config = dict(
    num_hidden_layers=12,
    hidden_size=320,
    n_experts=24,
    experts_per_token=2,
    d_expert=96,
    d_shared_expert=0,
    hidden_act='swiglu',
    moe_layers=[2, 3, 4, 5, 6, 7, 8, 9, 10, 11],
    router_score='softmax',
    normalize_top_k=False,
    routed_scale=2.54,
    balance_loss=0.0126,
    balance_bias=False,
    router_cosine_scale=14.0,
    init_std_router=0.00674,
    lr_router=0.000713,
    num_attention_heads=5,
    num_key_value_heads=1,
    head_dim=64,
    vocab_size=14120,
    norm='rmsnorm',
    norm_place='pre',
    norm_eps=1e-05,
    positions='rope',
    rope_theta=10000.0,
    rope_fraction=1.0,
    qk_norm=False,
    attn_scale=0.125,
    tie_word_embeddings=False,
    parallel_block=False,
    init='normal',
    init_std_qkv=0.0249,
    init_std_o=0.0249,
    init_std_up=0.0249,
    init_std_down=0.0,
    optimizer='muon_variant',
    learning_rate=0.00109,
    weight_decay=0.13,
    lr_head=0.00466,
    max_grad_norm=1.0,
    warmup_steps=200,
    schedule='wsd',
    decay_fraction=0.574,
    decay_shape='cos',
    final_lr_fraction=0.02,
    batch_tokens=32768,
    max_seq_len=1024,
    doc_mask=False,
    train_tokens=281500000,
    max_steps=8591,
    dataset='wikipedia_en',
)
Below are experts of layer 5 (counted from 0) of a mixture-of-experts language model. Rows are named gate (a neuron's input weights, with its number), up (a neuron's input weights, with its number) and show model dimensions 0-159. Each number is 128 + 32 x the weight over its row's rms, rounded and kept within 0 to 255. Numbers have three digits each.
Before each expert's rows: "mostly gets" lists some tokens that are sent to it at least half of the time. This comes from a sample of Wikipedia text that the model never trained on.

# expert 5
mostly gets: " John", " Green", " Louis", " Nancy", " Carl", " Paul"
gate0:108142094097102130096129094112100074139188147074123094133128141127194174108119117101150126182068102152099137110169138087185119148167078117141154083113042117140126154158136116119129182127163139134084132105103150164164167105153109151156113095134167146141125153124058218088109142090109134131147164166137118150185067205026109169107137151136174110101210120091128131104194132179085095148096101134130108144109172179152114127107107156127107148114110167129103080085134115140139117139122171
up0:112086111171072137093136139135126178113138171140151077135119121152134143134120103073175175151123138162099113107109128125161117206158153082118145139152136158103121141168151119145141140132113092136159167099146169126210079145145083100147106103150104064146121100154141159141082109102153108096170175079178142113091112190095163134129130100125160158068125069053128150110147123169121132134118146064153145133111110121115155086128131161136168142165092169109189131139146153151159105164132113
gate1:105111134127134154124109145095125108189157177112111159116162138123156139123202133140094100118123149119134097128147051158176163115118111165102101127149079147166160153112063080097155149131090170112106148095130162148149066093074092135145164126179139178142085097168109062134170125100141133119076134104140161202172110179142186152158161129167163110189168130142172108144100125210151136085118167150155096130193118098161152136108100163171096132157178138169154056099111091179093072177120145
up1:132151102162077161195094111125102126086094100122153103122139103121137165180131124084194072183112108159127109169139121126142145156115133054124127115132144184077067153105155124111132135128167094215178147175182126077170108117092141113140131123088118141157128155137156157130155127152108152156189116152095107079151199150094113154145117163115115138091059169172220126125193127081112167143098103034150144090178117105086091127122195171085121140104124153119113121129185149102159134161094184

# expert 23
mostly gets: " MPC", "°W", " Creek", " mi", " River", " species"
gate0:171115169132118056137161129150147109127126145117214111157134120130137149144108130130092150126139129129084125103102110162102065115093168125108094163156169169112119070179210110159060138108095140088115115152099047096127094142138152105139107128035103053121104155139121145125133164092164126181176097133139136154128122174136148128129058135083097069073105151138069136187146093095153142076163124145085107133060076169134087126152100154069156111138123169159115136179141168124107194122137129
up0:106141168139158251165156165094148162092139113119169181129148130164135121149069089057114104117064115186118180177176103116139153151113141079126143078038193169090059073137131118153109187129144125158108153191145165149084132154122142096145164095131152093120113135168149178102162132101096159079071151088137118095075182070178165122081176051120147111192112078125132171066165136103101095094081131192128152102073091136129138144092187145139163044140148212100116103097118127127156133121155122
gate1:116144161089153109152185110146063100104015178143121136134130121133148113126128153097164159152088087122157093083138067120170160078088172089134185122061169091127101207108159119130103129116095122117091115111141149111171082164057131177051164159163118139060098153138153114193107123109128165161126110102152154145119117113136136173123151194134121126171098108179113155096206113095071123101152110092123144086127105086143073123117124153087099126180193131132123080159112145109156146171112158
up1:113136181074118087111203139109102100079122147155118130151108099129112149109066135122182136107047149185107188150098143125122121122047199097156104164085173129172117114076151161167145097108096153080121102082152176084154140150123190115079158090151184152118117122096159103196095141118078149109092138075117129103129193155141115179133095164088160075121100076185129155156203154128040150132144108142161107144141140066121098149160112174099049090140158056109136139149116136110152151153074147

# expert 19
mostly gets: " northern", "ific", " modern", " sens", " southern", "iper"
gate0:121114160120151149081177160084089095076084146148157136151124115176105120118134157142157103130127155138123167152121123132174056130121107114094116100139108172191178115080079144099112180076132110153101112105113151084122121130174152151117131117146190141140112164104051136174136126110118125152119122121123096129159112133118147185110158113085068107111128100096138080153094170144156143160169092122079111119083107111138142152088093067140156091129147103084142158136111145124063095166061135
up0:132138123089106119118167081103170106118108118181164137095155096139146092138143206104098150150157149121122175169170089133177090129128151131151135089091153154135160106132147084177073157108127112142071119072151143068099035142130163131134164099111196118134139146162139138149111092140134103132166113098146073133147104081108115141120146157111167119045126115132128114099166128149179135144142103166069151134109155099096128166113066120164150126138108106123124161171071145053171036172116139
gate1:122170120103068204142128134088124126130102194112123158129100143095159125114106135143169074118153108115103127101036081142137127177149155136155059157114153103109168119082124110138152134157130077151141133188109102128128118148083177121035107084124137093125067075112157126120118105135157129103189098166129133128095149065083150126123144140084117145148111178119133106146143055139152161125102145153191142127108147146131200108147099097130112138149171128096130076093074127132058147158155158
up1:172193146159148120117104150080169081121179112105110085084111179159158119189122141139135098085102128112143124129069159143104055193094160128154136135129198159142115144094118096089128125126196181094172082113139167098108071163116129092100144102099187177119115139082126069148099095065138120130151122155107106137106119155089096102096110150138121144053114138145120175179179115122115149101140160106137094122133107132038186186124129125125139169145126109097172171103176085113147139126145195

# expert 22
mostly gets: "1", " O", " late", " CO", " pre", " Pre"
gate1:138133121104145104153160131114101186115116096164127105150165144115148213098146084154114117144108129159045154160136133124133109141099092095113073096158086129108111094089169075113160148141115134143130152148132091168113179129078135110212103096101192110144132109070101139127119163148171167107116131160126108135166101103108175111099071167041174113167161129140079120167156113112121125191098171099096136171089142145122072140067076147117141028141149108114127152132149141152093168138110132
up1:163060131119063116141153119136120158155171107101102132090134152111153156127142161141068189106108101117079136112123159120123126088064182134146086059141140125120126130108162168134135108128127126144144093131133101175128108087112137157111074184125104142130173087116138133085201169081180146093083137132140115123118110108055148075139100160087068181121127149147165135162156164132101151154113151145101136166153116103160089124148141125119113122143139153132064156133178147156121137132120123
gate2:149124099115096124125145096067156044128110128125123187128109145135149126120131104099141139151133095198158054113115069103147105122142149134126131085153060161070124075088104114146169216087201145131141159147125139147146126097112179151160128092096104193137128084167137138132093149105163144136105155126167107095135158109125104167093104174115049121117152146080056168106130112122150160107134152065085114152120094113140124180132122156154115116146193138078132079074132108151169109147137065
up2:126115130112180089133110121149133204140133194172152123143122110063139097131131110151138072069100117105100151148135186164113111092116135181119155145097187136132114154150125170112122051097099138097102174087153161119187141172167103086126104104084164092158134151127122173152163153126119137182140140088148107162158156096169164124147151166135132055107145067100179131145150160143138071135131127183061094167113132106095117063119197117096170124153114177086110163137099123159136079152087138

# expert 4
mostly gets: " election", " Act", " President", " president", " Congress", " History"
gate0:176137037174143110080127099131100123116121092122109149136114121094128090119108142136143160150144143139081162111158140169123132168109136101085102134110122132162157168131114109140111125129126058095140132081150141163086107108120103202120119135167127134109073097091160140124112112121100076139143162124103102147211132129089149121141083145191115165143091126194059101155129101104189102113088151151160170103142182106078131077107194124125105118085153160097153084170175119098130088116091088
up0:110138166132154130187141128124171115132138101113143110094128146159115165122069155131128123092137135153153088163155084058139142135126103161153165067143117110118095150133133131153125140138162158145192140170139130113142162099142188069142119181111148110182171186144115060146092141133116127137121125158127154128083112129150185110125192153126116090180178156111135128142142120109117114118178118130144105138104130099167136139156147096170145117155225086195089149162159145160132076164132136
gate1:156162118102110129151099131169138107164121136083142114119154146153195089104144131076142126197142124161116116147078120102161155167078094081109148111117121153155130120150250171134120107135104131149124087124073112128111109110124065129088170048142154082138144133154126143145151136120134092113099130158095129132117165143155129110097149114089142158130147074103133162120116134087127090151080151146162131158151071151090121101121175159087101097101171148135125098062097143129129126156163142
up1:100109157123146111095152146099123161102144132201120138167105109112070153137139119152117083069173171094151133113178139115095099116166114180152139122126137088114110132111049090116104129127181154146127144143170157140154129113172163103144097180148095112102116080097118130097129110144114125133132130079154136145097055138094122145129093095162112086120130192187146077178120109152146178156209134136078104090087124104126168148180094062155133172126089140106171170155136121074160129125114132

# expert 14
mostly gets: ":", ").", ".\n\n", ".", "\".", "):"
gate0:137167080109143167129167085157134148129078098166090113091172075085167138152083070115124157121135104132116170122163118132110108174104077150106092075115161129174139075105127159105090133117154124095157160131150101110147076103121188108132098139165126107119149121129125178123153146125132094069177135097101085147109095125121124154092122070128133182135152093085107184176017210156128070151092125150132121127102107154127090142082125147112112067188114153152121111136166112107183146097133101
up0:130124100142153185195177138142134146174121103103131093136106191119139170233102087177134094091075090164202062089088166134150150176125162139159120149105145047151129203127105171044169090145126161124123115136122132127192140134156100099135170071113081101082131142104139091132135097130113112141136098135129101166179097151144141096110158137123100150141105128111088108150086098177111100091103113118128072126136131150127114163070119086190139170086145174068109130114119093114105156182099123
gate1:142101133151096105127129169047109093136142098123077109112104172123130131161157113159094146135100104145155121090081147158132114143106184186086167120141121146114156099180179156108139134198168155075175082116097118119138128103088166077147122106157161087164062139101140147153164107081139164151128126138143130177170101104114110096201126174106168119115017126146090102128165185166143128096100147155112082108135113121125114113105150203136133120142099110085133169109121132123129137103078102
up1:122115058137185190179156064073203163155144127124162120178111127182134122123120194121170100165104124068067149134103173107112114116084085135178102145150138144159100147056083082089170129159056157134168165160128088111167124118127091159143127141159113137162205148144152150121148127117149088139111138075157154122121125148161166094142079063107104128121137174069101082119131083172126126129122155145116131107108103142161115117156114063116130137126097085131136119157130159116146174127135112

# expert 21
mostly gets: "    ", " Clade", "Al", " Av", " Pe", "St"
gate0:119146105126196094186179159104171136181192110190151082113126103135111157116078118168165125160134109069140077140162136089141142122091074127161125133097171153158191116118136095174138156087130107163180107106137142136130120133110095075117124082204102128134123156090124146094133133137142176114148105116185155100102092156096162061099099133135099104136146128191129119106117162164101101162147093153151172094148124165122120157110130170132058171144131157110127116086165181124108133117171083
up0:119125119220072122143123160092119150078121173025094158112110137189099115126170127064080128119129149105103138134103152089114159114168205130134162062047094093159099147120132151134108149177093168119066134103144138147065111090122153166081189139108131142159149159127150149178132086113128106138177168095153091124123180090159157160091160132113106148090100155115136154162129081114116088126099131140108154142150097129148112152120131131133195121085080114140150165133117174113147154213148113
gate1:147067133146094059168103134132123197109131094166142107203128096150099176135105100141213142073140090155151143099149153109141129153111189159156130129116112121111119135121061136140122179145093128122168102141137116168173130074185107150147064134166114106155132065082182144149153129105154121117124117113205175117091117083117113056156053163114151132174201119141148189085113148171124109150119119140140157146147073151166141105169126132127167083107158144119078163125098102099085029163103142
up1:140116143089104073210130118160093134151134147097128139126127101073123141128073110110130126117138092104130178120117128141151140124070162149171084142120123106154121137116077127113207108082130089120111146127137110131132131095179212191141112141145162156096120116071117137125138125134113118092176167170154207082136147136066132066129097168164137105120141049136137177178152149135097113185154101113138191112099163093154181101099102121148131125153094104113123177148055128081108169143137173

# expert 15
mostly gets: " were", " are", " %", " could", " Succeeded", " Goals"
gate0:129103147085066127110074126171096170158100106152138113151135101150146109142094162158127132134037136181110112115125163099086125119104143172067154111106105136102158174079139125154161102140065139142105146149176152093092108111124113090111114127130038108131162081135110133155159121131171134046077122174114079101134115110134133158136137131136162104090144095181131124123123118122123121148133142144135127178080118138193115144163091102172134095119129101076148126169180138056162110104179141
up0:114091156100167161122096080083127141161121118169117123114120118150127115137098112140148062044085082181068129145142125157132096075146083145156189140129128119098178126177121154141125068130079122172145068104119117117128095017062126066159101154150080090133110182163112119110139188099145073077123127188094102136094129131117130151102137135121169157104124130127115127145147096144123153124131128156116136120171122167114103125155098147157168104118136099090166087160130136039171169117086122
gate1:134162176142131129180128156121136069186096058170125130154115102139143139119129072127172119077115161089117088123139181129139189114124112154161112134145178148131129137187135115069096154091140117109112103114109144119184178043171111106111128121107048164182085139157121149117136134189117127160140117110123117155081099144144103085065087157087118105137140075177146124133193092125152166143115128095098139143206135156097112159126107133159137082119207157092123171123126095136128166150156114
up1:108102090149136085129090087139149130082181177136112134134109161166136124173065148160102142107079082194161150114080100087126052092121143118141111157102100124136114140132126184147197148157106168128137229110111129124069118132109165099183078162042117082075171124112165120131173145093136121076077124132158127123154165126114105140147151108158148119128113147144108108173096122112124124126125128125175104068047084106143112154123152141121090159126096131132108081118127151110126099102096113

# expert 20
mostly gets: "9", "7", "8", "6", "5", "0"
gate1:109216116079063114181123219119164139133142150203126142123116140133167122112052083107155105103123138120162147115122115102094110166149129113122182153067097115062169095150168073169105116121144138143111127114115055091125110166144167178168139099108125138127173159135135124102158132158095137118155118132164150120186080173122103116085199187149057138116121103132135125075090141190116102166169176179117084192143142200051145160199118101136124064125170186145159142119102111128160178169108132
up1:143090118140182160087137123116087072175148078118103091116105133123110149144172150146104093162127135119118121169136158122104148182169130146177051105154160155139082118078095153097104117119119165126112140160103134116114179071128106074155158127111076099103083094133121089152138135083167179118076132097166173112119148099100108131115127070109157081122142116134104105170173139094153184131084084057151106098120151079207136086099149160157114158136096111115144099138071191147089098056172115
gate2:141119108174096149108135120123109147108074110140184086093173071098123124086063183147156149163108121127049094126186186137158102136138168103136087147135161125132165150113130170115079069157093110104136176110092121118179082088106182137154153157128108100119138190161117161110071122179148123116123156073180164089123115137093102136193106115144143213112137120192185181155133136100146118138159134108129112105162101181173126112183120108188106124152134084108152136092117136207108163185107061
up2:146130111145123145073147167069134055088156112102083111126119134171138089169150116061116138111094136102131126150148116136089116159132173161089068123112155114186128137144147112156104130090158112111154127052148151149100106126173084121157152134130102117101196085084139069082150101129149084116180111120121137171074150132199083174105130117207030142116152096187109127125140153118066122141130187119077201145164125148136185156148080154160109137139119125127092127099139123047127144096134078

# expert 16
mostly gets: " ", "–", " tick", " November", " #", " $"
gate0:103134134139085159097181149145075110075162115120119080135085164098152173129066140155123147090091180092092095101147109094131148172146090067171135129100124098085118103124138153134140109130098102129074199111095162109148054092188146078111092107147188130094189094131159220119176180121154117152116161120081124132100151085167127116156062083135135110130117108158101082081128148099156109152170099062130134093124132174107120132063092170107169082162099156138113127142104185105125127178106090
up0:162158132111125085098092144136134167156163145151106126122103091106090084207156177094111167113124110132155097130129096074139097120115090166115172120120178120135156141140097127101145072096139203082154095098154123157168169130133166178106089142098049144192094121164157093140084121073085094120141077098188184113125117199069165071154129158115137079130162147118126116160120101126080091109155155120109196141105123090097150162136085116164130141157086147133141171095124124134194105128112145
gate1:126097207158184079178146145142144161171101119151140090169108103109147174119106193126099169069154115126095213140125108102113114138177088083174121105170144142165165130118181160099112091083107157154140084192134164131134134113104127097134124099129166094114134113122112121119088115121111094176108106115150195124137152124113169092111092105138150068092109113169204124143142085113180137128142160090182084099107136126108153093074109078193192122096089146114113097141106114095098122133095114
up1:166159179104138104103179183116188142135144155132138091134167072099136119089089173147117112152124201175137159094133145129121155124117145110157172135088167133126139136131123130160134101126160081098156095149116124098172120145109138137156070115156134092156159138153148121176059088090094086100079164099159131099073156100121180138140127159135161047084125148162206120155098120120098115112132156133112099148106120127127163165120123079191143154148116143137110113129132142129126099141107119

# expert 13
mostly gets: " these", " ITA", ".S", "CC", " British", " US"
gate0:125135123149119135114189161109105083097156104077134142114096160142179139054124136149181198175164136108118137142114139141103118132127118134133132092104133094109131162121107128073097153107143128174087121183138158104174183077122117167123151084160121116132174155106084179103090129155154139109115195199086125053124096130152153128122104119189121133044181163136148157125085121123140141100137161136134188194106118106058153034126149129144116105142117154147082122166127156161101103061174134
up0:162152119157137136142113125113124097064087138130172149106163141108095160123084114119135077128161138119081130086178155074144169090132115146142174201136122192163107081130145117192102071108106099095132174124118068164058076155111156146187139127100134121187073088151148138129117137122155049152096135094112085195167148108144159131117113128110111084171119129113135120209102140115100125147088138142113121089105122114128166188130109130091158121093139144113117177125069117122174184170037124
gate1:106102129085143123123134078133120168143110137151137124118141105148113075113088130128095143119107051104136135040104077077112105101168046109094135108167113123082095115121110138136156107070110148098115155116128098129177131150152197130057171127103085144018183121132175164131139101096120103108101167059147151114080130092118097118075099095170153128124125094104137142167133111129144094130135141150091073126154097184077094165128100120155160084134180167140121166137144143148154098134086105
up1:159171143124171127086159134096145112199117078132130167144139099161167140137122109124193144144074114153095167172154113085148145185141128100119116152131147138077121106163128141126106110135093202118072158163077124096142107096083118082142166128094103112098169112119104091104097138132119131170169124069110147104124131135150108143130173120161151088147105159104102098148164055096144132145099096184068129155177133140078092150115162099148150188135144148109176105140105083080104106105094064

# expert 11
mostly gets: "\n", " |\n", ".\n\n", "==", "\n\n", ")\n"
gate1:147169147157139104096148108090126138144116079172102167190157103108091137165138188136132060125096169149143134165186120099136128114081079118166124170110118124119148071101147110097174126124125115101107085189149089155129112112126113084209105091125150154180122168148073128185099092144121114110130177167123181077138115174153140199137122154064130131146102103123122170170078133150161143051107059109147130144086180167138136146125156164098071151101123140109138115133158146106106176145074183
up1:105122105105164101093146136152148133113155165068157130057061150151160127115094051161128145046156067142138069109085170165129137152178145068123137048134150121168103180127126139140065125101089125170141158116132127147131114091109132142043122108080116156136091082103171133143157185101154215133114134083124069138137134093109135145150092145152167115094196109106123146143143112115137150166150203140132120095119118131166137122197086145116147103133156121110164198190156081169138143080197107
gate2:084089158119151153134115107128160099121180225157130139092094138074176134147108107173122159102132191118136129118098120124131121148103128148128093152139157089180154112192140088130130137141151105166115128166111188132126142145167181146134094189117137112095167154102082142090103227147080105195096074139110103145164146081126089141139148097124119136215127102064087147086141085117105119118154133170208149138100158091121188151153113213143115134193168162159160144099168140167192149114141069
up2:098140186129109172129063083160130135113134140083130133120107116173103174103110101098117159131153114105147113134167083075164170070153101114156089148160112099073119117099149040090157146158174141163097122130150111123119108102170117162062106162121129139084121159140096134089106163139185105143104153150092102142152167116163116140034089097129089195144129091137074149109052090131155137141116064124105233207102155083061124138129105108122119120142125057157152104124171178147084141140150127

# expert 9
mostly gets: ";", ");", "%;", " but", "—", ";\n"
gate0:145103164120119083121186148132115109116115099115125102185075135108169180149156119125113124095168105096124110121115200180121089150153134159109121158121117107155110152103174197121112092110134183136139154092165135154177111135034142113133095095089113122164132110083117140052130166089139133135128080087093217164159146126195108124146121143134150122124077147156105145130134163085109076175164147084117092070119066134149117188074098161104128141154179185118082158155094100125162137140101159
up0:102118158145119093169162128131108128174143095097153097157098198094178107150194121127111083117141049107105115101133133159109089150173118112134112152142135133160119139107142219126145101145105144114120132113172087108181159148073138101126098101111164130122137176126113176079117182132125141126114075084122200170161116158175090120166095155107138110127035201102082111134140144117114106118168126117141081118148093157083157133056135168127133119177126185098120204151105119121085105181085147
gate1:103125170122171106159084157135127116086099081167206105102202110113154129148158168176126122096166149104143086130113151113164113144117212135141143150199077094212133105167118183150122154078172155102127097176123102182080159095170142122167132177142136093108123082148161057092170137158169132095147084137129120150149074133045076092121137093165088141132158143250175126143120140095135119108160114141106169136078129093117120160124142135030147178109165118106133064171088098160145092116088112
up1:149103111111086143138135051139184103160168134124118130139078158182141139144128109101178129125079154147088157116129113122077157124145079117159132127099163136055109163102114083129143140175137106177072149151116169068174143152090108153084132055096091159088132101094104195160098133108106136113134172118124157115155156117174196133146103126087176138107115129063104070107171087142116129101091134124169040134172132154127115070148069040157134092159127132151140185096147155142099158144156183

# expert 3
mostly gets: "0", " two", " four", " more", " many", " several"
gate0:167116084163149146100114160121086185135141082147060108143070115158132098125188170170135135099157115164131137092166167189160166093177163113111131124168175173105085095115159144127128190122157147109124155173060101153099127087093121096174162153137098187138124066140105184070127130130134126153141140143189161147143114163104110128106119148137098189167082111096069140112122117160145168097145160146158174108125148165114112051124099199118135128148072174129123105137150131160142167151220146
up0:153142086137112165116099117107084137132130079153079159129084135173145069119118110166164116142132075105116109143165154175116116138213156144062126151129099141123089125168135113152148190104185107149111115129086077147098096126101139093139092125103097112122132059123112204120134076098109121106102178138158132108160114151162120106134100141094142136213095092127093152111115146106136141141152185133087104159148101168195087101122104121174119094126160159155158111145160093129156161122209136
gate1:143140127144030137148082085117137064133126132143129079115163115134155141099052137115137145126075140112109115157128075162153106158131140142167177098136113068063165099143145154126127080114081164116085154133175126156159154133089150117106114143180149116092088094145166122106147148207171095110092152104128178113161109160128122144166124122135153099126111124134097086133171100153146162136156150113115149131168192091125119095096157139093091124156204093147167115158105147158122129148108115
up1:048142109065158110099167145067146165093168087153123091168107157091121103148102126143083119134105164144112103146157116145126155106141081151128124159159131095117096129122130118084118108096142097115166149171132144128136071072176136123170123112124116152123161166115114068097138159121086149168113213173175185099134068141150153128133107135130169132087117087073120098126165085145129069107108111105104177126097091091133146030177099115127130105141073073129085125164150180142191146115101152

# expert 7
mostly gets: " JPL", " GBR", " (−", " ±%", " Upload", " tick"
gate1:145188153141147129142139151175131106149134103119213128064149159127114103165087081199172150206103164117089124147118136081145136142162153150123113126130127141028125147068130073128149151127080123140091098139170081146193176187120108154170091089110132123140131145099128115072164158082186193125145117121152095094115133136102144151101077116163106127081115183083079140143163139067164132102135166116090137052116114116174084137094123060146093148154201128103085140155111126136137119142177157
up1:170238158200163144201135159078152076131151099064171106134085084109107131131121038133170100176121180078144179154118124122142160140112126126104087122132089216126149114112136103139178142149145119109127123168147087138189167182136116168138095159169104090153149171096102106127121141123161155101166099123099095055154152140136152179154124142107115143124107171096079100064105161138149169103163151106070116109179157144140132069137141100149093150136160156142075114145158160107102132224122178
gate2:109171108145113158151117148131127113119126100121147120147093138122159138145055156170136049134146108177165092118105161113175169172200084141081160115149118191152144232137166134130130107118146116218197163122143075125193106161135101131106128140139101149091091137103096120152120093152110141188166104144127123141133087130134127139112147137147119149139075079147123157103150113152115144125155160147109099154167136076097162128110160165098062128098126141116132127128129115158156129133118180
up2:145179107111116162121111115178151107140154124132098159116125135120090124086099113152096124060128119138073154129121133150062104093118165085141129148156130169103080125126110085119112172156137156130155075114114127132140134173123169102096097117071146146206147073148177112131154110128201141107105131119098108078128181182176109114086116108140149107066095164088155173096077128098116135150062135186170108165175124034129127131115157088121128138171072105117110134087115127140075114147128093

# expert 8
mostly gets: " Sal", " Li", " Saint", " Ly", " Tra", "chel"
gate0:092111167185114134089096072120172122150117127125086151130157076106146114122088166147065138137164060112148104116137124116159091100134105121133116118074131117141117113126157090146113153092086209138194148097171109155145128149130130120124137145112113179069130095175100165191127176141079097157119094118188144132151135080082107132107123155130165119118093078123105174154108128124113122179127138052101219140112115137180139144173145136164173104145138067127121173164169146133185125127130110
up0:180097124152122093129205152135095153101106169112100136115103061079118110121074123113093133191070106155092147167147133123119156205143151147095104143110115125115146165081175128106150102136120122071167142161100064153163135127131077140111128139101179093172091109166122127143128108161072102077114146176131122121098105071068123082134177220140162095143140123146156157118096166113103206160132120157177202150164099142105150145156124164143167148154106122133097135118157149078097104149170130
gate1:169137156119182127158126134107160144143138126157112092147143076111157162159078070072113164117120100155152114102131108146110118161077148069123128100110120056194143131171156111161093131113093092099154137130149087111177180066139202190091129139148092146102113136127142097126159178132134136127127151120148116159155161113155108144198094145150140118075104052047172115128146147138129103157087163197166101118108070140108149211085135109098150116156142158093079148081103104139155077089078184
up1:101099161117181123140139165166179177157230126092115050106139084103181135100103173065111140154129143112133130094188072147074122100135137066136145078060170120131116145165143111152140116137093113127115111153059135170087101129171123129137168169194184108163116127160114116089143154129144126122163136113112055136120173122084107179161065098144099190139162149138101136153174137151057110167141143145124149171118108136144094121155100147160084086130137148158115102100107108075099130112152186